From a checkpoint of a small mixture-of-experts model trained on Wikipedia: 39.1M parameters, a softmax router.
Below are experts of layer 5 (counted from 0) of a mixture-of-experts language model. Rows are named router (the router's row for the expert) and show model dimensions 128-191. Each number is 128 + 24 x the weight over its row's rms, rounded and kept within 0 to 255.
After each expert's rows: a language model's description of what the expert responds to. This comes from a sample of Wikipedia text that the model never trained on.

# expert 9
router [146 136 150  82 116 128 117 102 150 139 131 118 144 167 143 127  99 107 144 161 123 111 157 151 141 113 158 142 113 107 148 124 138 201 157 159 128  85 100 127 138 124 122 149 101 144 161 114 155 102 115 150 118 156 133 142 128  61  90 128 104 105 143 118]
Description: Nouns and modifiers right after a, his or more in prose and sports careers, e.g. form, spell, ship, more, species.

# expert 55
router [149  79 145 121 130 128 115 100 125 141 120 115 122 139 128 146 104 120 147 131 126  91 118  92  95  70 113 112 121 117 121 119 151 135 149 114 146 108  98 115  70  89 161 105 162 152 160 113 130 177 146 131 111 132 106 175 172 140 103 132 143 118 127 176]
Description: Single capital letters and acronym pieces in database IDs and infobox codes, like PROS-I-TE, G-M-T, S-ignificant, plus articles a and the.

# expert 35
router [156  98  93 178 157  75 125  98 101 142 105 131 100 134 132 113 110 134  80 189 116 154 130  98 123 106 145 137 135 164 107 114 120 112 116 135 108 137 156 124 148 127 145  91 120 137 152 145 196 111 105 134 103 133 123 174 152 111  97 119 123 103 162 120]
Description: Line breaks after headings or periods, sentence-ending periods, and the cre of creation, plus first-name pieces such as Abb, Kir, Jane.

# expert 4
router [135  91 134  85 168 107 102 150 111 131 110  99 107 140 132 111 140 105 114 129 125  79 166 127  87 132 140 112 157 133 126 140 117 125 129 157 146  96 116 161 116 140  95 105 113 162 170  83 137  84 124 110 132 161  84 167 131  77 119 139 110 165 130 121]
Description: Inner pieces of proper names and foreign place names, in tables and lists, such as Gl-å-mdal, Ros-k-ildevej, Ros-ew-all, Sh-ur-rocks.

# expert 48
router [155 135 152 125 150 103 181  97 126 158 164 115 122 134 124 114 157  98 120 119 121  82 138 166 125  93  98 131 108 179 159  91 143 115 131 129 150 125 146 122  89  94 103 170 158 182 166 116 125  97 104 124 118 131 135 106 144  94 154 113 121 110 111 129]
Description: Final word pieces of proper names and place names, such as -ton, -ville, -ford, -chester, -son, -ley, as in Clifton-ville, Lehigh.

# expert 59
router [162 119 133 107 161 153 123 120 111 142 135  84  90 112  98 144 107 131 116 169 131  95 121  96 138 141 122 140 190 126 131 122 103 178 145 150 102 132 110 118 119 155 131 148 180 140 149 167 124  97  94 126  84 112 157 165 125 133 146 120 156 121 132 126]
Description: Verbs and function words in sports and biography prose, especially played in "tennis tournament played on", plus blank table cells.

# expert 23
router [143 122 109 165 126 135 118  93  81 168 121 145 125 151 159 103 160 103 151 145 117 139 152 123 126  82 138 104 103 157  97 132 165  95 171 101 120 131 118 149 139 168 125 123 119 132 117 107 155 124 119 114 131 118 110 141 160  60 142 100 133 149 154 101]
Description: Middle syllables of non-English place and personal names, such as Szcz-ec-in, Tim-i-șoara, Lum-ec-a, often in lists or tables.

# expert 41
router [155  96 129 110 138 138 145 128  59 152 109 162  84 153 129 129 123 129 107 141  92 122 126  75 140  91 160 115 125 123 144  94 107 102 184 122 127 107 101 122 141  97 135  88  76 139 123 120 115 124 104 136 143 125  93 163 164 145 135 112 131 101  99 103]
Description: Spatial and regional words after the or of, such as northern edge, southern, island, km), and inter before t-ropical.

# expert 62
router [154 114 124 145 163 170 134 117 116 181 133  98 121 157  97 104  97 119 141 112  99  86 186 106  84 100 168 126 158 117 173 106 127 130 138 144 165 105 160 115 145 109 112 114 113 103 136 143 131 152 150 156 123  99 112  93 164 106 124 117 146 128 116 135]
Description: Time-unit nouns like years, days, months, especially in 40 years ago or four years later; also New, United, San, and $.

# expert 18
router [137 175 108 115 141 127 126  95 105 128 106 127 110 174 127 100 127 152 143 125  71 159 143 124 148  60 120 131 173 107 105 130  74  84 165 137 160 140  33 126 160 104 129 116 139 122 174 148 161 158 109 137 116 150  87 162 128 161 108 130 168 106 108  86]
Description: Degree and quantity words, especially "most" after "the", also more, much, many, some, as in "the most common".

# expert 46
router [133 132 129 136  96 121 112  88  93  81 120 144 136 148 108 117 134 116 148 101 154  95 146 114 102 113 156 169 145 113 109 125 116 151 125 146 136  80 130  87 135 154  81 113 143 126 103 154 104 119 124 124 112 135  96 138 134  80  75 146 144 143 126 145]
Description: Pieces of romanized Asian, Arabic and French names and non-Latin script bytes, often in parentheses, such as Hong, Saint, Mont, Tahir-ul-Qadri.

# expert 12
router [127  58 121 168 137 139 144 122 148 128 148 133  96 124 106 125 124  91 124 114 135  91 109 147 111 118 100 157 150  92 132  83 115 171 157 120 124 106  81  84 141 129 109 106 136 169 142 167 121 147 113 146  76 179 141 154 126 131 103  87 143 132 115  90]
Description: The word "the" before a role or kinship noun in biographies and infobox fields, as in "the second son", "the novelist", "Born:".

# expert 31
router [141 111 132 153 137 135 124 103 124 130 119 148 179 135 179 128 148  99 146 152  66 121  68  88 118 103 101 158 127 145 146 132 145 138 170 167 132  84 147 131 135 118 123 190 131 126 122 159  98 129 116 105 121 135 107 174 151 126 121 134 141 108 149 148]
Description: Inner pieces of Italian, Spanish, Finnish and other foreign words in titles and names, like n-ella, apparten-ent-i, Trigon-omet-rical, Val-ores.

# expert 17
router [122 113 142 143 125 156 119  78 146 169 104 148 101 120  89 138 126  94 110 153 137 111 133 114 146  84 153  98 106 119 139  86 122 134 136 133 132 158 117 124 151 154  90 106 120 136 151 126 134 143  88 124  68 188 120 142 149  63 126 126 116 132 114 122]
Description: Words in short place descriptions such as "is a town located in the state of", including Vill in village stubs and in, the.

# expert 30
router [138 109 132 114 116 117 101 108 126 111 131 113 116 140 112 147 102 122 138 117  99 107 144  82 177  72 145 104 164 146 127 135  90 177 128 156 122 137  79 111 140 126  95 182 147 124 110 139 102 130 137  97  93 171 102 190 153 118 135 118 126 127 107 129]
Description: "was" or "is" right after a person's name at the start of biography sections, as in "Palmer was born"; also "(born", "graduated".

# expert 22
router [152 108 160  99 137 154 135  92 143 124 136 119 112 138  92 112 109  89 143 163 170  82 138  72  94 128 143 159 129 180 128 149 113 134 156 131 142 143 136 139 112 116  85 143 160 116 125 115 150 118 117  89 139 122  80 142 148  89  86 134 115 125 137 118]
Description: Cells and headers in results tables, such as Candidate, Turnout, Swing, ±%, and numbers after pipes, plus capitalized name starts like S-il-ver.

# expert 15
router [146 122 109 121 150 138 152 118 141 131  67 117 161 129 151 115  87 125 125 161 125  76 133 102 102 124  94 145 139 147 117 111 159 156 144 136 123 103 121 115 128 130 137 135 111 134 152 108 144 102 146 122  82 137 135 135 130 126 103 131 145 144 128 114]
Description: Prepositions and "and" linking clauses in plot summaries before the, his, her, e.g. from, towards, at, near, against.

# expert 42
router [173  97 145  83 155 116 126 141  93 107 123  99 152 132 118 143  87  92  90 112 133  80 142 100 142 149 130 140 136 137 102 135 109 148 118 130 130 120 107 114 128 131 102 130 138 121 171 150 148 136 129 104 123 118 141 118 139 173 107 143 115  66 112 111]
Description: Main verbs right after a sentence subject, especially began, continued, moved, ended, and sentence-opening "As" and "In".

# expert 24
router [128 115  95 155 132 155 119  91 122 138 124  95 102 122 121  95  97 128 141 125 129 124 130 135 105 107 154 152 160 149  95 124 108 102 126 149 138 123 117 125 167 138 141 146 161 118 162 132 126 111 148  83  90 116  83 174 174 106 168 105 151 115 139 130]
Description: Linking words introducing examples or clauses, chiefly "such" before "as" after a plural noun, also which, because, what, well.

# expert 44
router [155  96 134  57 127 132 106 130 125 134 102 126 195 146 129  93 100 126 153 116 132 103 177  98 117 114 123 161  99 143  96  99 131 107 153  93 135 111 120 107 117 114 102 135 154 105 139 118  95  97  90 122 120 188  98 144 148 106  97 117 136 115 140 115]
Description: Verbs and their endings after he, she or a name in plot and career narration, such as praised, agrees, denies, moved, wanted.

# expert 20
router [127 142  98 123 145 133 126 136 112 144 136 155 130 165 145 163 139 120 106 115 102 120 118 121  78 113 100 131 110 151 131  94 129 147 147 173 157 154 141 106 102 115 120  96  81 127 131 141 124 159 126  92 108 133 111 159 124  76  87 111 124 101  88 110]
Description: Digit pieces that continue a number after its first digits, mostly years and figures, as 15|38, 16|90, 19|84, 5,3|24.

# expert 26
router [147  96 174 127 147 102 135 103 107 135 115 109 157 149  79 163 117  84 144 130  86  98 176 146 119 118 122 140 131 121  86  72 130 119 163 123 107  97 129 120 152  73 165 120 102 177 125 153 106 131 111 133 128 140 111 123 112  95 140 152 126  79 119 126]
Description: Semicolons in infobox dates such as Opened: 2021; 5 years ago, the piece end (Amendment, contend), and label words like Spouse:, Education:.

# expert 57
router [158 104 134 107 126 117 111 143 160 149  95  95 117 127  91 115 132  88 125 126 118 124 146 117 107 141 102 145  98  99 154 126 162 127 128 158 135 135 147  99 102 124  89 129 165 135 155 159 120 141 118  82 114 129 145 138 149 113  95  93 129 155 144 132]
Description: Labels in footballer infoboxes like Position(s):, Occupation:, (0), plus occasional nouns in reviews or table separators.

# expert 29
router [150 109 103 124 126 160 123 105 122 124 154 138 137 148 140 150 103  70 114 111 115  64 144 113 140 132 106 139 131 181  89  69 112 122 148 137 124 126 122 105 111  95  81 146 121  97 134 108 116 123 148 121  78 169 132 134 153  86  75 118 120 109 164 135]
Description: First token of a sentence or table row in sports and plot narratives, such as The after a period, or a leading pipe.

# expert 11
router [154  97 145 138 135 146 136  87  74 118 125 156 111 123 133 110 122  96  94 136 132 113 125 101 175 121  98 126 108 182 127 160 155 154 139 105 164  88 150 148  84  91 132 152 137 131 149 119 111 149 100 132 118 160  91 161 148 100 130 119 114  98 119  95]
Description: Place and demonym names and their pieces, often after South or West, such as African, Kerala, Uzbek, plus the and pipes in sports tables.

# expert 52
router [112 105 132 144 146 125 122 116 142 137  96 145 107 156 160 117  74  95 117  96  86 132 140 131 126 135 151 158 169 107 126 127  89 154 161 157 146 114 121 131 148 109  83 114 134 161 118 180 164 167  76 104 144 135 152 158 173  94 110 102 126 111  97  99]
Description: Articles and foreign or scientific word pieces, often Thai or Devanagari bytes, such as E-oc-ene, Ne-og-astropoda, Dh, Dj, Boliv.

# expert 47
router [197 116 142 136 134 144 100 115 140 113 108 116 146 133  84 187 104  86 100 112 117 105 127 134 110  99 116 120 122 126 107 144 127 131 129 114 135 115 144 131 145 127  93 154 126 127 171 121 162 120 131 127 149 158 101 132 143 135 122 106 161 118 159 147]
Description: Month names and from or In starting time or place phrases, such as From June 1933, from 2002, In January.

# expert 13
router [176 121 109 148 142 119 139  88 123 119 116 126 141 160 115 131 121  79 137 126 126  96 141 120  71 104 162 141  86 147 107 102 101 122 163 159 118  79 124 142 160  89 138 130 133  83 105 172 147  63 117 113  82 111  99 166 113  79  95 134 110  83 119 119]
Description: Number words and counts (ten, 22, percent) in tables and text, plus word-internal pieces such as or-ph-an, ten-ure, hom-eland.

# expert 37
router [128 144 106  87  99 135  88 130 111 156  92 103 111 151 119 124 101 106 143 146  76 112 154 131  87 154 105 131 132 124 126 121 115 167 169 142 137  94 134 113 115  76 129 146 129 141 173  91 155 155  94 127 131 143 108 181 137 121 141 116 141  95 155 166]
Description: Section headings and field labels like See also, Area served, Total length:, ==Reception==, and Ret-rie-ved in citations.

# expert 10
router [139  71 139 115 113 130 155 106 121 118  64 132  93 160 144 111  82 112  87 128 170 102 125 147  92 143 129 136  95 125 107 134 177 118 142 127 150  92 140 118 104 125  98 138 147 115 128 121 151 159 106  65  98 108 113 154 147 105 153 122 120  77 119 155]
Description: Spanish and Italian article-like name starts such as Los, Santa, Las, Al, plus inner pieces like P-ok-er and Z-ü-rich.

# expert 34
router [127 137 145  75 135 101 140  83 143 107 109 135 136 136 144 167 107 128 120 163 153 143 136 146  91 114  81 127 110 140 114 126 160 128 153 144 112 152 131 150 121  71 103 167 146 138 165 125 145 132 154 136  99 112 156 139  95 121 138 151 128 130 115  92]
Description: Pronouns, auxiliaries and adverbs in plots, lyrics and quotations, such as he, had, already, too, what, really, wrong-ly.

# expert 32
router [156 125 127 130 125 145 136  87  63 126  65 120  86 119 137 160 110  77 133 142 168 138 113 132 127 140 110 162 144 116 113  95 101 176 112 154 164 109 132  94  74 106 132 152 121 157 151 112 128 115 112 120  71 142 103  97 153 103 103 130 119 143 125 105]
Description: Words closing sentences about sport seasons and elections, such as season., 2019., election.; also month names, Council, and cells in election-result tables.